Experts of a small language model: 6 picks a token.
Below are experts of layer 10 (counted from 0) of a mixture-of-experts language model. Rows are named router (the router's row for the expert), gate (a neuron's input weights, with its number), up (a neuron's input weights, with its number) and show model dimensions 384-575. Each number is 128 + 24 x the weight over its row's rms, rounded and kept within 0 to 255.
After each expert's rows: "comes after" lists some tokens at least twice as common just before its tokens as in all text. This comes from a sample of Wikipedia text that the model never trained on. Tokens count by the router's weight.

# expert 59
router [ 92  86 132 139 117  70 135 143 127  93 158  88  91  96 165 164 145 179 115 105 116 107  92 116 134 135 158  92 124 113 156 122  90 118 152 122 141 136 145 119 147 118 155  93 127 140 127 128  89 103 169 168 108  97 103 124  72 114 120 114 154 102 131  99 137 103 150 102 102 130 132 166 138 131 185 161 137 157 120 172 133 136 101 138 122  68 113 147 136 138 168 126 137 180 110 119 132 105 117 145 145 158 166 112 134 131 123 165 108 119 124 103 161 170 140 117 163 141 131 138 143 104 105 127 114 118 156 118 137 136 138 130 107 110 116 117 136 139 126 122 100 114 141 148 147 156 111 148 165  94  99 132 138 109 108 118 109 142 118  98 131 119 160  88  92 121  92 120 158 139  99 103 118 165 114 113  76 107 141 137 108 139 137 103 147 126 149 128 148 159 129 159]
gate0 [131 105 134 162 132  91 109 176  99 122 143 102 132 125 186 110 147 178 120 111 110 136 165 139 122 117 116 134 109 133 138  86  91 104 137 134 183 117 151  97 120  98  74 131 128 148 129 123 176 144 169 101 123  96 101 134 120 168 125 115 104 125 159 143 104 130 167 134  92 121 135 146 141 159 152 146 122 130 152 123 137 128 124 112  92 116 134 124 122 156 148 129 141 130 100 149 133 153  99 122  92 110 176 135 121 117 155 158 134  97 100 171 152 144 104 128 162 138 139 144 129  99 134 137 107 120 135 179 112 118 111 120 150  94 137 122 157 111 137 130 141 104 142 128 125 177 109 169 145 103 159 121 162 166 124 131 121 130  89 183 142 161 107 136 158 139 118  83 123 180 132 104  79 136 122 144 156 134 119 187  94 125 136 144 170 133 111 133 151 119 130 124]
up0 [122 126 155 107  89 104 146  92 114 162 146 117 160 125  83 162 144  90 127 156 147 126  87 145 112 116 124 165  90 122 111 134 116 133 140 137 109 116  88 126 103 107 110 109 128 142 143 117 146 137 108 115 170 145 150  87  70 133 149 145 134 171 122 116  86 135 106  98 106 104 141 142 103 149 125 155 157  91 120  84 120 154 125 146 107 127 103 146 110 149  78 112 128 142 141 117 119 106 114 112 151 132 147  75 105 110 149 144 106 125 112 160 192  74 104 157  85 159  99 143 132 156 131 162 121 128  91  90  94 119  93 135 108  98 148  68 166 141 129 139 131 121 104 130 119 143 121 143 103 119 173 148 155 115 159 126  91 103 179 119 108 160 123 112 144 131 117 152 107 111  84 103 151 119 117 144 108  84 134  98 133  91 113 132 116 157 119  96 102 130 125 127]
gate1 [183 126 127 128 107 103 113 132 102 166 155 113 125 100 147 160 116 126 153 133  78 166  90 132 140 115 150 141 156 162 139 148 143 153 179 152 129 144 139 113 168  69 138 121 149 152 140 104 147 140 121 174 106 117 161 129 114 140 111 122 163 110 144 136 106 144 137 135 139 128  98 164 140 103  85 125  88 137 128 158 125 144  98 136 162 162 142 111 129 136 135 137 168 124 116 144 101 147 137 129 113  77 209 115  87 161 133 100 129 156  93 111 108 169  89 104 111 109 159 125 125 119  81 124 139 152 152 116 120  88 150  98  83 151 106 120 139 144 163 122 131 176 138 109 119  74  87 121 123 128  94 142 135 138  85 161 131 124 122 138 135 152 163 130 153 147 102 175 158 117 141 135 106 145 112 155 116 150 139 104 117 110 112 138 145 103 140 131 158  89 105  98]
up1 [162 115 131 138 157 100 123 160 125 150 117 161 142 113 141 137 157 143 122 169 116 152 116 136 147 122 105 117 123 176 129 178 127 142 146 125 168 142 127  96 100 143 106 130 139 130 127 149 119 143 131 170  95  97 134 120 146 158 126 148 163 122 148 104 145 158 177 123 126  86 104 157 130 121 123  76 145 111 163 104 131 130 111 145 153 143 145 133 123 133 107 143 150 171 145 124 103 120 131  78  80  89 143 130 147 132 141 109 111 120 108  97 119 145 136 129 169 101 138 126 140 124  91 109 136 127 116  88 137 140 107  86  91 149  92 157 163 190 161 161 127 181 121 173 148 126 139 117 144  99  86 158 110 122  98 132 120  99 115 163 144 127 143 158 132 125 108  99 144 137 165 141 122 114 129 126 154  95 141  84 115 147  97 107 143  93 108 137 127  97 142 152]
comes after: "| ", "; ", "–", "6", "°", "2"

# expert 31
router [120 119 117 131 169 147  94 145 137  96 142 130 101 121 123 105  93 132 152 122  99 109 147 126 141  69 142 161 114 147 137 165 153 130 112 113 134 164 115 131 195 155 109  97 144 142 151 139 142 128 120 152  81 118 131 167 113 111 141 139 158  90 107 133 119 127 103 108  90 118  99 110 150 144 177 129 128 133 152 121 131 137 167 153 103 137 145 158  72 121 115 115 134 126 111 160 167 121 107 130 124 107 106 146 127 121 123 145 162 106 123 114  87  97 138 146 121  80 117 171 109 111  64 144 120 125  99  97 159  64 102 154 134  86  79 124 147  74 158  97 166 150 186 149 142 149 106 133 118 117 109  98 147 107 100 178 133 133 117 159 153  99 101 135  92 116 142 127 133 110 100  99 106 149 132 122 133 155 109 159 126 124 144 100 112 142 159 154 160 132 121 154]
gate0 [130 127  87  95 105 183  99  67 127 120 110 129 136  97 178 171  88  69  88 146 126 121 125 116 115 109  67 145 141 128 115 138 114 135 123 118 138 127 146 161 165 108 121  99 142  98  94 109 157 128 113 130  84 130 139 122 164 171 128 138 169 119 124 132  94 130 110 129 160 140 119  87 177 130 172  91  88 154 154 161 173 109 119  87 106 115 106 152  99  96 128 112 178 150 170 134 129 150 151 146 172 122 134 119 109 146 138 156 119 127  78 168 185 128 124 148  79 106 137 106 159 112 130 119 148 189 153  94 130 140 133  94 101 126  98 122 101 125 150 116 175 134 151 149 131 118 158 121  97 119 157 145  71 105 142 121 136 130 123 170 144 110 120 150 108  81 120 124 129 162 123 108 120 131 145 138 134 130 128 145 176 134 128 113 117 140 158 156 124 113 131 135]
up0 [180 112 162 103 137  97 161 130 136  87  67 110 125 125 158 110 138 121 113 128 143 110  98 132 107 107 138 124 134 130  82 154 108 197 116 115 150 111 132 140 115 124 133 139 123 118 108  67  94 111 147 127 116 139 105 141  93 150 108 143 156 124 114 109 149 128 115  73 119 116 145  98  53 170 138 140 128 144 161 128 121 142 156 128 118 120 136 153 114 105  98 101 113 150 132 130 147 121  95 164 119 113 121 137 168 103 131 103  73 171 141  98 114 154  76 118 134 112 122 108 111 142 172 140 145 109 139 133 132 138 133 129  99 103 153 120 138 128  75 128 145 134 151 152 137 139  99 105 131 150 110 128 107 178 157  84  98 160 115 122 131 146 131 146 180 117  74 161 139 117 113 141 150 114  88 151 144 117 112 127 124 155 178 115 127 155 131 147 144  87 167 124]
gate1 [109 121 154 128 172 157 124 149 133 100 173 136 128 165 142  74 135 106  90 123 135  77 131 128 144 136 173 115 139 133 114 199 173 144 100 130 149 145 106 124 148 123 147 144 142  77 142 140 142 121 135 135 128 165 158 135 133 133 124 149 129  84 131 132 157 119 143 130 158 138 145 148 123 122 159 119  70 143  55 110 123 116 176  91 124 135 146 149 116 120 111 138 177 136 166 125 156 125 127 117  96 134 160 141 153 125 145 163 132  76 175  99 123 151 116 119 147 106 115 102 126 149 162 170 150 162 107 113  86 117 147 164 137 116 156 116 107  91 134  95 113  96 126 138 137 130 156 167 117 146  80 155 168 102 117 124 114 113 143 161 115 105 153 133 157  98 163 137  97 121 114 147 145 172 129 138 108 102 124  82 148  72 129  99 115  99 139 112 125 139 151 180]
up1 [121 143  94 147  98 152 117 149 145 167 122 129  90  97 135 111 159  81 157 132 107 112  95 137  85 150 113  95 140 129  79 126 117 120 135 139 111  98 125 181  99 131 137 105 138 196 125 109 123 114 113 100 112 113 133 143 148  86 145 117 140  90 118 111 184 117  82 130 158 148 132 118 118 110 105 149  93 120 137 125 145  94 134 117 159 164 136 129 140 133 114 127 155  90 128 149 126 108  63 136 133 151  82 118 138 119 154 129 116 119 103 120 138 117 109 111 161 124 104  83 113 126 133 114 135  94 121 122 138 150 134 124 137 156 162 128 173 125 134  73 116 122 161 172 126 129  57 138 147 131 115  95 136 139 121 105 137 108 130 163 154 109 141 117 172  79 108  89 153 117 136 146 151 169 140 124 117 131 138 134 134 105 112 138 153 132 145 155 129 125 140 153]
comes after: "| ", "\n", "|", " ", "; ", "0 "

# expert 41
router [121  85 104 146  77 145 166 128 123 144 159 126  73 120 137 114 111 128  95 125 157 151  80 139  82 103 130 136  91 137 153 119  82  87 188 170 109 144 106 153 146 141 144 108 148 119 114 136 151 100 117 144 129 120 151  87 136 117  97 157 138 151 130 115 136 102 160  99 102 130  96 120 135 117 177 128 108  96 149 113 134 113 115 116 123 108 120 122 142 126 137  77 124 181 102 120 125  98 106 128 147 112 118 111 154 125 114 147 102 149 146  99 106 121 122 112 164 135 141 163 146 131  94 126 104 101 109 104 186 140 188 153 151 123 159 126 171 127 142 109 158 122 109 190 124 113  87 163 130 118 139 122  86 156 154 148 133 105 152 107 113 133 150 117 112 128  94 135  99 116 127 129  98 108 142 126 175 129 125 138 131 113 151 100 105 130 145 108 196 136  93 128]
gate0 [143  69 125 162 125 125 170 142 128 131 121  82 138 119  98 165 100 131 129 129  96  85 128  97 116 105 129 144 136 103 175 153  79 123 187 128 135  83 117 100  89 144 138 147 105 128 133 149 126 131 123 145 131 160 140 150 142 130 113 131 113 139 132 140 119 169 146  98 142 142  94 101 171 148 146 123 150 171 174 137 116 135 164 143 109 134 178 146  99 123 112 117 156 152  92 185 145 110  97 145 102 134 153 131 162 158 187 138 117 120 114 158 127 113  98 130 101 100 161 134 160 119 133  87 142 134 143 108 111 118 152 112  90  86 131 150 133 114 120  97 152 120 125 126 115 155 139 152 105 123 143 153 166 146 112 174 125 143 140 107 141 119 114 118 133 118 118 141  88 138  82 139 129 124 145 113 147  81 142 121 116 108 108 105 110  84 128 148 125 130 142 122]
up0 [131  69 115 133 140 141 177  97 141 109 132  77 104 106 108 161 127 134 119 134 112 117 122 104 107 117 162 138 140  91 137 114  89 149 134 122 140  81 115 109  98 159 133 141 103 103 137 141 148 137 142 113 137 149 132 161 117 121 156 174 117 121 122 102 114 135 150 127 137 167  75 120 128 141 126  86 129 145 151 115 136 139 150 110 114 147 155 195 111 122 111 118 143 144 113 149 142  96 111 151 109 129 120 179 157 120 126 128  74 121 123 156 120 107 105 134  82 135 137 155 132 158 124  92 147 133  96  98  87 143 129 106 130 109 112 156 140 156 143 107 154 130 118 103 128 151 103 129 115 106 128 107 122 144 107 154  85 125  88  88  93 127  97 175 140 147 115 154 114 157 108 143  98 105 148 181 109 125 116 138 127 146  74 118 130 111 124 134 114 133 137 157]
gate1 [140 166 180 185 130 122 158 140  99 141 137  95 137 135 111 135 136 157 150 145 114 132 139 109 116 133 106 138  85 170 106 172 116 177  92 129 148 107 125 132 128 157 149 109 117 131 172 135 128 133 122  94 143 112 121 112 139 109 124 128 156 151 153 105 123 146 133 116 116 132 139 103 104 144 146 146 119 156 126 138 131 126 162 106 108 118  97 143 104 130 122  88 136 149 118 160 125 150 132  96 134 104 120  55 148 145 166 132 133  81 145 164  92 129 136 134 186 126 162 126 119  79 143 155 131 117 103 118 139 147 160 113 183 145 144 164 130 105 156 126 127 129 134 132 114 145 112 130 156 149 141 147 151 126 139 105 126 151 185 115  82  96 128 130 123 120 189 107 127 129  74  89 125 101 121 167  94 121 127 169 146 127  83 132 121 147 110 152 135 120 141 114]
up1 [109  93 169 132  86 130 183 125 112 155 133  97  98 101 102 114 107 111 122 152 134 136 121 133 173 119 118 115 123 143 176 166 125 120 126 146 135 158 114 121 159 129 141 106 105 147 125 119 141 151 137 164 163 100 133 126 158 113 113 157 124 126 113 139 129 139 147  70 101 148 137 129 108 120 137 163 140 104 120 135 109 135 132 123 123  86 127 172 110 121  97 141 141 129 149 129 112  82 127 139  85 118 157 123 144 130 117 150 162 118 119 183 128 122 125  96 138 106 160 123 115 112 134 152 121 150 104  99 161 176 130 139 152 137 146 130 141 148  88  89 133  90 121 116 116 135 115 111 149 141 100 119 133 119 115  92 149 137 143 107 108 101 155 118 138  91 143 120 162 167 112 132 122 167 112 147  93 108 131 138 135 151 115 126 147 177 114 145 160 121 121 119]
comes after: "| ", "–", "0 ", ",", "2 ", "1 "

# expert 23
router [106  90 132 148 132 167 140 194 165 127  96 140 164 147 112 153 122 122 133 143 136 150 127 146 117 148 133 112 139 162 170 140 112 160 109 125 128  88 105 107 145 170 149 140 127 127 147 163 126 162 178 131 130 171 110 101 105 156 146  96 142 135 114 140  97 116 158 136  72 160  82 107 156 167 175 110  87 120 147 127 142  81 123 124 114 112 132 122 112  92  99 112 133 132 111 135 146 129 172 152 173  88 162 156 125 138 121 116 151 132 121  97 130 145 142 160 126  70 135 107 135 116 131 137 138 136 129 157 165 140 138 154 144 135 166 107 133 117  81 113 163  96 149 115 138 158 136 158 109 134 144 113 159  96 134 119  98  74 149 178 138 141 147 170 115 125 127 100 128 109 122 136 174 171 147 116 152 119 114 117 144 106 144  80 171  82 123 150 148  92 131 109]
gate0 [127  89 138 163 165 139 150 166 154 173 128 131 104 150 135 112 157 205 138 127  93 113 101 128 111 132  87 154  86 156 135 136  92 129 111 150 125 157 148  93  99  98 153 194 162 147 121 159 106 137 154 150 163 139 125 139 187 117  91 149 161 121 138  91 139 114 116 128 148 181 103  79 137 123 102 170 140 125 150 121 152 106 110 100  90  92 134 141 148  94 141 155 115 158 146 125  94  66 130 124 151 146 149 150  96 167 128 133 146  80 120 170 168 181 157 173 153 109  89 149 131 130  93 188 110 151 118 139 102 168 131 127 130 144 125 127  89 135 113 112 146 120 142 109  60 142 121 139  91  95 119 123 148  91 109 108 113 141 145 115 113 113 117  98 121  95  98 104 138 122 150 131  35 115 137 130 142  95 112  79 115 129 113 136 117 145 147 112 128 153 145 121]
up0 [134 104 140 176 145 148 159 147 155 134 142 119 130 170 116 144 108 195 151 131 100  96 101 126  93 152  96 142 127 151 101  94  99 146 126  98 140 133 144  93 107  80 153 153 140 155 124 153 125  99  99 144 180 131  87 150 141 154 133 133 180 103 119 112 178 160 125 133 126 145 126 113 108 157  98 171 143 162 166 102 139 106 153 134 161 104 139 121 128  93 143 169 125 175 165 157 110  75 130 146 159 157 158 160  82 161 146 138 144  96 140 150 146 182 140 156 137  93 105  78 127 158 140 141 103 129 137 138 104 142 147 118 124 113 131 133  77 114 135 113 161 119 139 114  81  91 127  85  76 115 100 143 149  66 136 105 104 134 132 127  82  89 135 119 120 103 107 109 141 128 157 113 124 130 137 122 149  86 119  99 121 110  97 141 127 151 136 142 104 118 129  92]
gate1 [133 102 141 144 126 152 118 133 110 140 120 131  99 110 158 147  87 150 149  99 114 143 123 157 143 121 143 157 128 123 120 190 114  64 110 162 159 135 141  96 130 121 152 110 102 112 143 124 180 162 171 109  68 155 106 123 149 124 154  96 143 151 164 129 174 144 164 134 120 106 101  75 141 112 147 102 141  95 122 125 108 134 135 117 131 128 140 139 130  95 108 122 133  98 104 135 175  88 127 171 146 132 135 118 128 152  92  73 170 129 104 146 123 135 144 125 144  72  88 116 144 157 148 135 115 143 115 188 105 125 135 150 183 138  94 115 110 155 119 137 132 145 116 116 125 146 132 170 133 115 129 160 105 110 134 136 121 109 133 137  95 142 156 130 119 135 143 111 158  61 134 115  98 163 143 150 130 126 121 133 135 166 116 110 164 141 157 136 176 126  82  46]
up1 [138  92 131 147 144 156 146 113 105 144 143 163 142 143 170 163 112 105 134 141 107 142  74 168 108  86 151 104 118 156 114 138 124 103 177 135 115 121 133 122 150 133 127 103 106  88 141 138 163 142 130  83  84 159 117 125 146 124 133 134 116 123 176 149 203 144 142 114 129 144  84 119 172 151 128 109 111 127 110  92 151 162  88 124 115 153 130 135 140 102 151 150 103 123 111 131 144 110 145 129 134 139 136 128 129 171 104 120 193 124 145  99 123 109 138 145 103  70 121 113 139  96 117 142 117 157  79 190 116 139 104 145 142  99 105 130 151 124  99 118 116 163 124 116  92 130 103 164 165 118  70 122 105 155 133 142 133 110 125 168 135 147 146 175 103 166 141 159 123 119 123  99 140 179 147 162 101 118 118 155 153 152 111  95 162  96 125 130 151 106 142 126]
comes after: "| ", " ", ".", "|", "% ", "; "

# expert 14
router [155  54 130 143 140 123  99 146 147 173 132 107 122  82 134 124 116 164 165 126 102 136 101 113 124 100 106 127 124 147  89 121  82 151 103 112 146 128 148 113 106 129 167 101 139  98 128 126 130 102 131 136 142 130 142 143 128 105 139 137 171 123 111 113 175 124 157 141 138  96 112 148 104  96 142 146 139 126 155 134 158 131 147  86  95 118 133 109 119 110 147 123 134 142 111 111 114 107 141 145 139 102 175 151 119 125 162 162 116 147 112  71 126 181 103 144 172 135 156 109 106 136  92 117 153 106 128 153 187 119 155 125 142  78 170 117 124  86 160 110 129 136 202 139  85 144 125 183 104 123 136 105 129 106 125 108 147  96 123 130 148 140 114 122 144 123 128 151 123 143  92 146 165 146 143 141 161 110 110 125 177 104 129  83 171 118 112 161 144 113 134  73]
gate0 [144  90 106 146 110 125 108  80 156 153 127 154 105 120  98 148  98 131 176 128 117 125 171 103 121  94 143 157 140 168  99 121 119 126  93 153 137 161 103 133 100  86 137 151 162 108 113 174 146  74 135 152 121 100  90 123 101 157 173  97 164 108 124 136 123 124 118 144 151 120 162 139 138 149 137 106 105 128 136 134 103 161  80 101 124 153 154 119 134 125 156  96 119  96 140 131  90 140 152 150 101 146 146 153 169  81 145  80 121 146  92 111 118 108  84 168 157 136 124 150 146 113 146 153 163 157 143  90 102 151 164 116  92 131 127 150 132 142 108 128 127 137 164  90 139 169 150 105 134 119 130 139 119  83 120 104 130 123 114 132 161 124 126 141 137 145 154 144 145  72  88 109 128 165 107 109 117 115 153 105 178  76 144  83 141 147 106 112 193 119  79 143]
up0 [146 116 114 182  85 136 143 118 115  89 154 101 113 169 126 136 118 103 141 143 130 153 125 157 145 145 125 142 102 134  87  72 123 112 112 106 117 139 122 141 103 147 130 120  92 108 149 127 120 156 117 111 147 150 156 153 180 134 183  82 115  94 132  80 123  96 165 133  92  79 103 167 128 153 121 113 139 141 149 137 120 125 128 123  90 137 113 127 148 170 120 123 137  96 132 107 109 109 149 149 111 133 127 110 122 156 101 134 104 104 104 168 127 137 102 140 125 133 122 119  99 126  73 113 153 104 169 168 132 128 146 164  95 116 126 102 126  85  95 119 115 136 136 175 111 108 112 117 155 110 146  83 166 161 100 138 103 104 129 152 134  87 135 139 114 163 123 139 158 117 113 131 146 116 143 115 153  99  90 136 113 140 143 117 132 145 120 146 159 173 117 128]
gate1 [140 147  93 119 156 126 172 189 147 166 136 147 112  91 134 142 154 122 120 130 123 120 115  58 113 105 116 124 139 133 105 125 126 144 157 127 167 131 124 143 100 106 149 126 116 139 139 113 112 121 125 134 170 168 175 130 142  70 119 126 133 141 111 134 108  80 152 171 118  98 142 130 149 137 154 116 110 130 112 144 164 134 100 107 131 145 163  93 116 142 137 141 121 124 122 123  66  82 161 101 108 126 161 147 111 103 119 138  99 141 125 105 125 114 123 132 142 105 160 117 146 115 134 145 110 120 151 192 125 102 132 157 114 129 128  98 137  62 125 123 122 115 182 125 116  95  95 139 106  98 158 144 113 113  96 138 118 107 121 137 148 159 149 129 132 127  97 192 161 159  84 109 116 143 127 108 154 131 101 105 121 159 117 130 123 111 129 127 123 128  97  99]
up1 [174 144 138 114 121 127 111 150 106 130 147 141 171  90 172 114 140 152 107 103 141 142 105 125 136  82 134 136 123  99  93 121  99 120 127 128  94 150 134 141 156 169 138 139 126 115 118 167  94 126  87 135 131 146 136 141 138 116 116 103 130 114 132 118 108 128 128 161 102 104 132 145 122 155 110  97  94 169 122 125 162 148 117 144 100 108 106 151 102 162 112 147 158  95 133 108  88 102 136 105 149 115 176 164 143 116 105 149  77 133 132 104 156 105 172 128  88 120 137 102 170 130 113 176 159 130 169 138 123 107 123 155 135 158 116 152 141  70 122 160  86 138 140 156 134 114 112 112 129 113 119 157 134 145 114 147 150 175 146 103 138 126  89 129 137 127 124 166 153 176 141 113 115 149 115 137 119 109 120 141 127 141 114 158 114 152 138 178 128 175 107 101]
comes after: "| ", "- ", "\" ", "\"", ": ", "; "

# expert 25
router [151 103 131 138 118 189  99 138 103 116 119 152 177 132 141 142 159 111 147  83 141 151 140 100 166  97 101 107 106 168 124 138 168 171 130 155 143 143  92  67 162  68 160 110 169 120 130 109 152 133 115 136 115 140 156 109 115 133 139 132 160 168  97  82 147 114 120 147 128 126 154 142 129 118 166 136 105 142 123 127 117 165 143 133 129 133 137 142 122 109 152 113 172 153  86 134 147 122 102 112 102  81 135 112 132 114 124 141 163 131 136 139 123 132 131 120 140 146 188 119 131 132  98 138 153 128 125 129  99 148 133 144 140 127 174 141 128 100 128  97 123 137 135 135 101 172 114 136 133 143 118  96 133 125 145 138 140  99 105 115 130 178 114 120 110 123  91 168 104 137  66 132 128 133 116 128 107 141 125 158 156  86 123  78  90 123 144 147 173 119 187 113]
gate0 [131 152 178 125 174  96 144 117 155 117 139 128  92 143 145 147 135 127 112 126 118 105  68 120 145 161 108 117 114 162  99 138 113 163 121 103 104 151 140 118 173 120  85 116 108 167 127 141  95 114 128 166  68  70 127 155 101 105 124 128 113 117 126 132 121 149 123 166 117 115 167 144 124 104 130 143 146 128 106 146 127 115 121 107  86  92 180 121 140  84 100 129 158 103 153 109 144 136  93 120 133 148 137 130 138 118 149  73 137 133  89 112 128 107  93 128 150 109 187 134 105 134 118 116 134 115  82  98 142 129 122 132 105 123 123 147 137 124 152 124 132 146 173 138 136  81 111 142 161 130 127 107 143 121  91 130 122 132 168 124 150 140 117 141 124 143 173 122 143 133 122  92 151 129 134 136 111 106 104  96 130 143 161 116  83 104 187 138 152 147 118 149]
up0 [160 106 123 132 174 144 143 107 121 159 117 134 167 129  80 145 153 127 129 138 160 112 156 190 152 125 206 125 142 132 149 126 142 120 141 115 113 132 123 166 128 147 104 130 141 134 151 141 146 163 101 132  80 144 139 144 138 112 127 136 141 124 122 121 102 145  88  93 130 133 129 122 136 114 127 134 130 103 130 108 119 162 107 120 114 172 131 162  86 120 126 168 125 113 127 118 162  73 152 119 145 122 107 148 140 113 102 153 124 133 156 108 142 131 130 137  88 142  95 136 104 116  74 140 142 134 128 122 187  86 139 137 111 110  54 103 149  88  86 114 158 104  43 137  94 169 146 110 135  90 156 144 157 168 122 106  92 123 121 135 121  88 145 144 164  92 118 125  91 133 170 108 109 130 164  89 142 149 119 107  87 151 120 114 121 109 116 141 132 102 137 124]
gate1 [169  98 124 131 138 190 167 112 116 161 142 125 101 169 163 116 100 143 113  90 125 125 109 118 145  96 132 157 129 144 147  83 132 140 152 154 193 108 121 101 158  92 165 101 129 130 112 129 137 119 162 134 137  96  89 133  98 106 137 122 130  99 121 132 134  94 100 119 182 103 127 138 106 145 138 118 101 136 124 121 166 141 139 150 105 132 107 165  87 138 131 120 122 157  77 123 149 128 133 152 161 100 192 142 143 148 131 204 104 141 148 147 103 104  97 111 153 100 174  97 153 152 114  91 123 132 130 149 126 111 154 156 112 107 161 147 147 141 126 108 133 129 119 187 129 161 163 143 128 144 104 126  88 137 112 157 159 157 113 129 151 145  85  89 151 122 147 102 111 131 120 137  70 124 121  96 143 123  97 128 142 152 146  90 137 141 168 125 156  78 204 111]
up1 [123 109 146 153 118 124 134  84  98 114 123 119 104 101 115 128 129 149 136  94 118  97 167 114 133 122 129 107 153 138 134 108 128 113 145 116 122 129 126 134 117 119 103 143  86 122 132 112 136 110 158  95  88 109 106  93 102  92 125 118 121 121 128 104 131  90 129 158 158 125  90  73 117 118  96 138 143 134 187 136 141 117 151 163 121 127  90 140 139 174 107 117 155 125 147 117  99 115 120  93 132 121 140 114 101 127 117 143  96 111 130 111 101 162 104  60 169 141 141 149 121 130  98 145 129 130 156 169 119  99 139 115  85 122 139 101 116 152 119 137 133 157  79 132  89 122 132 143  92  84 143 110 130 151 128 112 156  74 141 104 147  89 113 135 160  96 119 128 106 110 142 152 114  92 140 160 140 138 118  66 101 110 171 116 166 124 105 163 142 108 141 166]
comes after: "| ", "–", "0 ", "1", "2", "; "